python train.py --n_layer=13 --d_model=448 --n_experts=80 --experts_per_token=3 --d_expert=192 --d_shared_expert=0 --activation="squared_relu" --moe_layers=[2, 3, 4, 5, 6, 7, 8, 9, 10, 11, 12] --router_score="sigmoid" --normalize_top_k=true --routed_scale=1.0 --balance_loss=0.0106 --balance_bias=false --init_std_router=0.0149 --lr_router=0.000437 --n_head=7 --n_kv_head=7 --head_dim=64 --vocab_size=41965 --norm="rmsnorm" --norm_place="pre" --norm_eps=1e-06 --positions="rope" --rope_base=10000.0 --rope_fraction=1.0 --qk_norm=true --attn_scale=0.148 --tie_embeddings=false --parallel_block=false --extras=["capped logits"] --init="uniform" --init_std_qkv=0.029 --init_std_o=0.00569 --init_std_up=0.029 --init_std_down=0.00329 --optimizer="muon_variant" --lr=0.0107 --lr_mult_qkv=0.4 --lr_mult_o=1.5 --beta1=0.95 --lr_head=0.00571 --grad_clip=1.0 --warmup_steps=74 --schedule="wsd" --decay_fraction=0.554 --decay_shape="cos" --final_lr_fraction=0.0 --batch_tokens=131072 --seq_len=1024 --doc_mask=true --train_tokens=956800000 --steps=7300 --dataset="wikipedia_en"
Below are experts of layer 8 (counted from 0) of a mixture-of-experts language model. Rows are named router (the router's row for the expert), up (a neuron's input weights, with its number) and show model dimensions 224-279. Each number is 128 + 24 x the weight over its row's rms, rounded and kept within 0 to 255. Numbers have three digits each.
After each expert's rows: "gets" lists some tokens that make up at least twice as much of what it gets as of all text. This comes from a sample of Wikipedia text that the model never trained on. Tokens count by the router's weight.

# expert 29
router:160100103104105160156108117144157099100149105135100139151139147156153148105159097109094154104102099155096095095110114167156154126122115152141161113152155113148157157114
up0:094139106144115113121155137135155136166121123118148130120094075111132151121124120125124136105154174096102171153122130141134068136138162183130108128139140164125128084111
up1:122161176127122126158158111115116163151127127171094160126113118120164121157113116159142140113123172158132104141092152150142075149154131100131097111165132180153104113118
up2:113149131171129142142119122153122161141146150122174118156138132100116130140114139135146144131060129148089127118105154096168141108101157153104105128145130119162119163102
up3:128161142132106119119089108146160131133116128101173143129085125131105109141117132087137109101106149127067145130115096083087149121116139148141100131123123150149100101115
gets: ",", "201", " was", "200", "2", " is"

# expert 25
router:153100105098095151160103116127150109096156105128100137144139154150158135103151101102095158102102095154108108102108107159153158123117114162139158111159150097151158152111
up0:133149145144141124121172158126096158123135142144135118127123133132113137103173131118152156143185137125082137127116109090125073129123186144144088163111109094097142138111
up1:143160142167202103116101130133132111105126188114176164128138165083140082158136128147134159119136123125113158134131100101110143061122103131106093186136095141143164150123
up2:127124124184141155134137077148102153109106145124095097155127097149124136129087107117170102135133158146114117138134141095138113100097168159123128172118146172135129127110
up3:152146163169169123177102119127112146120078131149105123153132119180134104136108124137173142136169112122149174163155145115131116128177133132116106111118112133153164106118
gets: ",", " of", " to", " as", " that", " with"

# expert 26
router:158100104099106151152106108129152104101152102133095138159138150152157141102157095101097152102100097155102100092104112158150162124117117163135159113161152107156160158129
up0:115098107127077162105116114143128120137125175108156095109145192118118129110085137115156119090167128114086117140133150089092104130128110134133144149137151130141118121100
up1:105130124165115098116152133136130106116104147074125150114137130118125096173131169153164141191149153134098115156134155107112139128135142111138140193145103136132123082171
up2:148123096108118144149177108125139130170109114132083167162111138115108114149081161178122079129177132135138143158200135119132109156099154130128147142138115123087097116125
up3:142169159152121108150147141143065152153118114132180123111161072131133131195143160138166109144155140164164187123167135083141115125111119162107104117118144167133100157133
gets: ",", " of", " was", " to", " on", "197"

# expert 12
router:148108100105098159154104111139155096098156107136100142146136155156160154097153098101095153099099095150095104101111107155155157132123119155142158107160147106160159147116
up0:144151154116168131161140159140078057133117127107108117183140126141140120100087139158136167149148188114164125148113138106094166128147136085115045111162171137141135090134
up1:095151142156121139142182144150106145142099171115129099112104132083085133155145119100171157119136145105096154156148162101114075149152148098169143128151123114125117148083
up2:088168175134104147127148145130101110167131134152137121122106126117151090159089129144110134111127199092179103119175108104130186125125135114103133122117132147078105092110
up3:084135167092131121141146164111065136112122110104142139148145109162114129143105114116140122172121154099145145121151142105129140099133143094164100125105141143103131083158
gets: " the", ".", " The", ")", ";", "201"

# expert 23
router:159096107099105155147105112146150113106155108132101145151134145158161135100155110104095151098097100148109105100108107159148154122108108149150158119155151100160157156114
up0:120104128169121122114169144122114155137121112116127163149164139109150126104115148164128145139145122139141122137084132102080112130159149145126173150125109048119122101140
up1:144156069123168153102124164099100134137121142150114122111134143130083109154118159147148097112149137105130157180145134116128115147145102087141069104174150142159114109123
up2:137145138114145103140116140066111095165143146124134118097107132125149122125074137142132120144134186146113110124134168113086153135098144130139148137091155090142123167126
up3:110147109148136110123160164067115153147111113147131133111117091122165087124105138112151124134094145126170126123152125157136149105146121137089088122106117186108112132125
gets: " in", ",", " a", " of", " to", " for"

# expert 18
router:156098102106102159152104112143158106101147112134100126154140140158155153097157096104100153103100102151095110096107109158154144138114108155147160105153158102158154153110
up0:110093126132117116081119134095093125137124144151122125141140118133117107159144102164092109133126155099144101110089148141140096126154144116132117104144119178106137135125
up1:142158136146138137117100167139148127178102125150149166156102078097117124144079136127134108140152180122113128126141075111099113096147149117169110090140140144196144116131
up2:140168143136074147134116130132178072125126170158178143105165099130138166126074116091165113130167166135117157100123158076122168150100137112081109115127116121149117125089
up3:124148125132171099076155144088147151150093100156139110167132123136155116123132095113172136072167171105161132142152114118159128109156099124111116126145126151096101157139
gets: " the", "The", " The", "1", "3", " ("

# expert 5
router:158104095092103157162102109147153098099156101141100140147140162158159153099150105104101155100101098155099104100105106153151150135113108154146160116160156108160161152111
up0:133142125112131111123162146094118145123138128160147156149152169101083111146088119149149138157142141138120181154151154113135144120128165129121112086131097142123093106115
up1:154167160101109122121157170162159149108140115152152108072157111163074131136055141145129100125129155122126100137110086141117149127112117071166113145128164165085132170151
up2:126134113127119124140136103146107117121096144143143151109156097088136168147152154154114142117151142122101145143124141100166116129143111095130112160093110111113111136131
up3:151123063127125095119129099100142121123129126070154144152113149144137084090153121143128094128115151140119138139156151119081112065090096149142085134139076158138137135128
gets: " |", " |\n", "\n", " ", " the", "-"

# expert 15
router:156098100107109160153101111132157101100157092129097128157139143162153139104157101100096154109104098157101096101108113164152155139111113153136154122152158110151153159119
up0:141151114132158145130140112119130130156099139109118148134139108130128137106118145125129091137117147123132151140123112124140090086135139128136143141129137110116136121108
up1:131139155168112135120146113136100151143136146135153094145114147117147130151130148140143104108129147076152146156126156122092120138139168131168149120134121150142112145112
up2:135142119124094110169140150107143087180131149127142143111100124095141173120119095076124141172108175134133141157114147132110093118150152086132108133119133103114111145146
up3:117132147106137087101121170124080126145120125116163112129149164073125120100095116146149105151125111140146127132125161116139068141101071096173121139100138121135140170136
gets: " in", " the", ".\n\n", " was", " of", " is"

# expert 1
router:152100116106107155152103102135153102099150100129105125156140150152155148108158099106102156100101100156105103098101109156152156136114116153137158106155157100154155153121
up0:132143138151129081126123113125127141135134134147135145185103147134132118178120162084128127125147120110168145159149107093126114156134157105164098202144142099134150115113
up1:154123111112152110117109162104092162117091102104158164118146080117110136123133167141139135137164107137118115150135106101122138130116112093145114140113125121124112103107
up2:142135112149156120147112148138172110136156162146125158109080130101122137136091150134151101150153147116152166155131121125127129112102140146121096157100121144112099109127
up3:099095131108157146126151145138135139147112143128129122157146127087104110140135113134167121121116108093106136179151142060140118154168174084101122115092140140108088125109
gets: " ", " |", "|", "-", ".", " |\n"

# expert 0
router:155099113112101150147111106146155102101152098128102124159137147154149146102158102107096152101100097155105099097108107157155157141113109157140158110152151102152154154122
up0:129162129148137123102100134140134107163107140105172127169138127116086127126150139160111136145102124160104124125184133101093166102111180101170120166129146164116057149151
up1:130122127173162095120120085188170191094117145148158146119150115137117124148128120131158089162130142134116131139119096091115108163150183124138142085099151124132137140196
up2:126156099158173142128175122129116123188151152132088101159132124166158140140113169162131135131130134119146130126151099110148081117123096093106148144121171108154064124139
up3:181152128106196117173144140162098137125137177130120186173140103167135099158147107167176101124131119114126120087142099118157111140142097132109102119128118157152085155110
gets: " ", "|", " |", "-", ".", " |\n"

# expert 9
router:158100103109106153148105113148154106105156098137096134155136152161149135101153101106093146104104098153104106097110105158159141136115118155142161125150155102156156157120
up0:145138167149143180151160156147122093144120128124081125098111128129102122121084117146150144138149129142141124163129136116110105136141135114140126117107109158123100087170
up1:117147131117122116083174146126087137156137113108154111143127092101139148107128133175130143107123105126146130160145153082141160146136165123121118144137154136132172087150
up2:093129114063141104144157105137137153126117184113175113143100120147138129159135102152097104131118088107150143149169120115126139091146096126132087111120104102134106115124
up3:135135115122169116153121090142099158129079130106127116117141124142116121111103126085142128128142150103112125104093104104115155146119128113116137130083122136114074094130
gets: " ", " the", "\n", ".\n\n", " (", "0"

# expert 14
router:159100103104105150154102118141157103099158098117098129149140150161158146105155100103099152105098095153104098096107102157159156134118115155141153123147154107148161157125
up0:136123107140143165162140105099112137115172153136130153099116102095125107117104144122153138115110148136159158114110102116148167130135139112110122096162151114142145105138
up1:141112128128127143109129113162169125127116128134085114135147106109122102145122161100144136116154105156134173134092132114151105143144117168156098122141113159101149144121
up2:139095147128160105164119126118123151096138091157178119090093171078123132133139128144134149131157107100100177180162097094140154124140096123156162172121098156159150126115
up3:112122117149105132160148123142160115143171125099157138143124146087096078084120129133140138132117156143118167104145108097127127105092104128143096136111134126115122121080
gets: " the", " in", " The", ".\n\n", " was", " ("

# expert 3
router:152101093090104156162108111143144103107155104138098141151138158153163153107154107107103149094109100159097107091104107153150144136118111151147158123160155102159162148114
up0:123100130180164148111168126127131155117148070113135098081135148149099147127139168144145133138151110119090147160133077135104119135127093113118131099108096125126143135094
up1:103162119123111175154162133115105111131097127129151123142105160139075100115112117126145132117136137127132160142135107114181118151146134150118076104139116162126087124153
up2:141105132114126119112156090123168120153081134103192127132134096103105109147131134127107102138136171079123149113136118157128149132169125131132129174117133150100159147069
up3:087158105127141102126142097117094089150117140144146133098187082105159117131095172110148103115126097136163130180115080121115131142128088118090122154112101122150170137089
gets: " |", " |\n", "\n", " ", ")\n", "|"

# expert 27
router:153101102098108153154100111127157106099153093129100141156126149158150143096159097105098152109099104153098100096101112159151166127109110154137153114157150108153165156121
up0:147186130101094144118140149083130154125131120157145123119148162097119147118118124128180147073144161134099140123110130101125140155172141123125088154137122171109127126135
up1:108126122170114125152109133162145137114102139120168109117159109094186097140120120138158098173136136082136162136115125092124107111142133131156142147146107150148115080154
up2:078161122118182094135120112103107139157127144156130155125126123103163100154152140122134141142169150127125122139157137138102136116125127156117093082131107116119073137133
up3:108119120104162155122148162116127150140105112153160112130126142145126133161137109104105106156137107108128153086109143092114143104125147128107125172096087095088057097154
gets: ",", " and", " a", " on", " was", " as"

# expert 13
router:157092110110102150148094116136155107094154098128101137150140144159158146108158100100097151103100099155100102094103115159158160129121105157142155106149153111159159158124
up0:099123099114103115132134081124099146133128125137147155102143109127105147189080130119143103107100155096127133103159077066089167086163130132086162097101123131119146139150
up1:132116120165138099146144137164087110184150187116122159129152117136143101165142157176129142127156105101140186123145106135123134130148157090167160147125124105137111120094
up2:134137130107143105075097129126091115109116136201176131128136125111152120128127148132123125115142141117147124143110172099146145121129153076158143184124141153115101133127
up3:118146141149128141120122197112127100114134130141134136125132148120129114130129144146137091119130111102121121150137144142125110096130083119094118147141099124095145140193
gets: " the", " in", ",", " The", ".\n\n", " In"

# expert 10
router:158103101104102156154103105132158097098153101135105133154135151150147141099158098110104160112100107159104103099105106153154160139113117152140155116150150106154159152113
up0:101147104101144116110133112124107112169123177115128126129104110120099145146107152157148109167165127140165174148119125110147079154154145124149105116131148144122125119107
up1:095110131175126137096147144157158087129132152141181157105105135088144115181101132133163098115145157119184165115129135126141158094160106097158121095096103124148112170141
up2:106120100118122111094126187093111117119133140156122151095117111126115085096125089143140143093162157095097178151145130125142153107118101081110095071126115104101097150107
up3:085168166161179111143151095147153122136128125159109124133107138129078150178104166138143089121151131142141109149148133081136121109117121127130088160142140142125135128168
gets: ".", " |", " the", " (", ":", ")"

# expert 22
router:155099109097106159154110098146150117098148105131097138145140142159157145102152105105093148093099096153114106097096107155153151122110113153141159113153154096159161158124
up0:120166122115114121123106097115119117122155165098083164133116096093122125118113131163138087150121130126132154128148137101131128126117134146060118146144119100093121116067
up1:158145122130112161122120148120116161137129156115136069114103106118122138113117137155114113151160119157143156135116168082125111104120136075146130144139149119151161100076
up2:128139123086110156131140138123082122111147124094147139122136116108152173107139079141165095154137102120129142093136127090150104137125151160104131150147109164139116170136
up3:105152112134124100122185163115113127158161146120152075141110123080116090149126138140171085102161163127149158141146155078101150122081127138128115136117135151118121128111
gets: " in", " of", "==", " for", "In", " at"

# expert 11
router:156103102095099156159108111136155094100151100127105133150134150154149144104155099107103159102099099160097102102105108157155158138115115152142156110157152104152157152111
up0:102154100121099113088107150119121124127158107143181177160137092122140110147133146144142132111138145089141149133114169097112115137117117152120100163141137187115103131099
up1:075152152134130118113120131125134147140095074117109152102155123138150122144095156162152118113139132119152154140131148101112132133095139099116123102122153167138113096129
up2:074096147158133089117156186162113103127126112132107144147129144095135109131140117159129127127112143117121179108149173102076141133139150138091150128125137130106131095143
up3:113132158149133119138139147154153116133153119128172123102158136135162129127137127124150076144169158156145137151127133078111141158073142140138086138136092117137158099119
gets: " the", ".", ")", ";", "5", " The"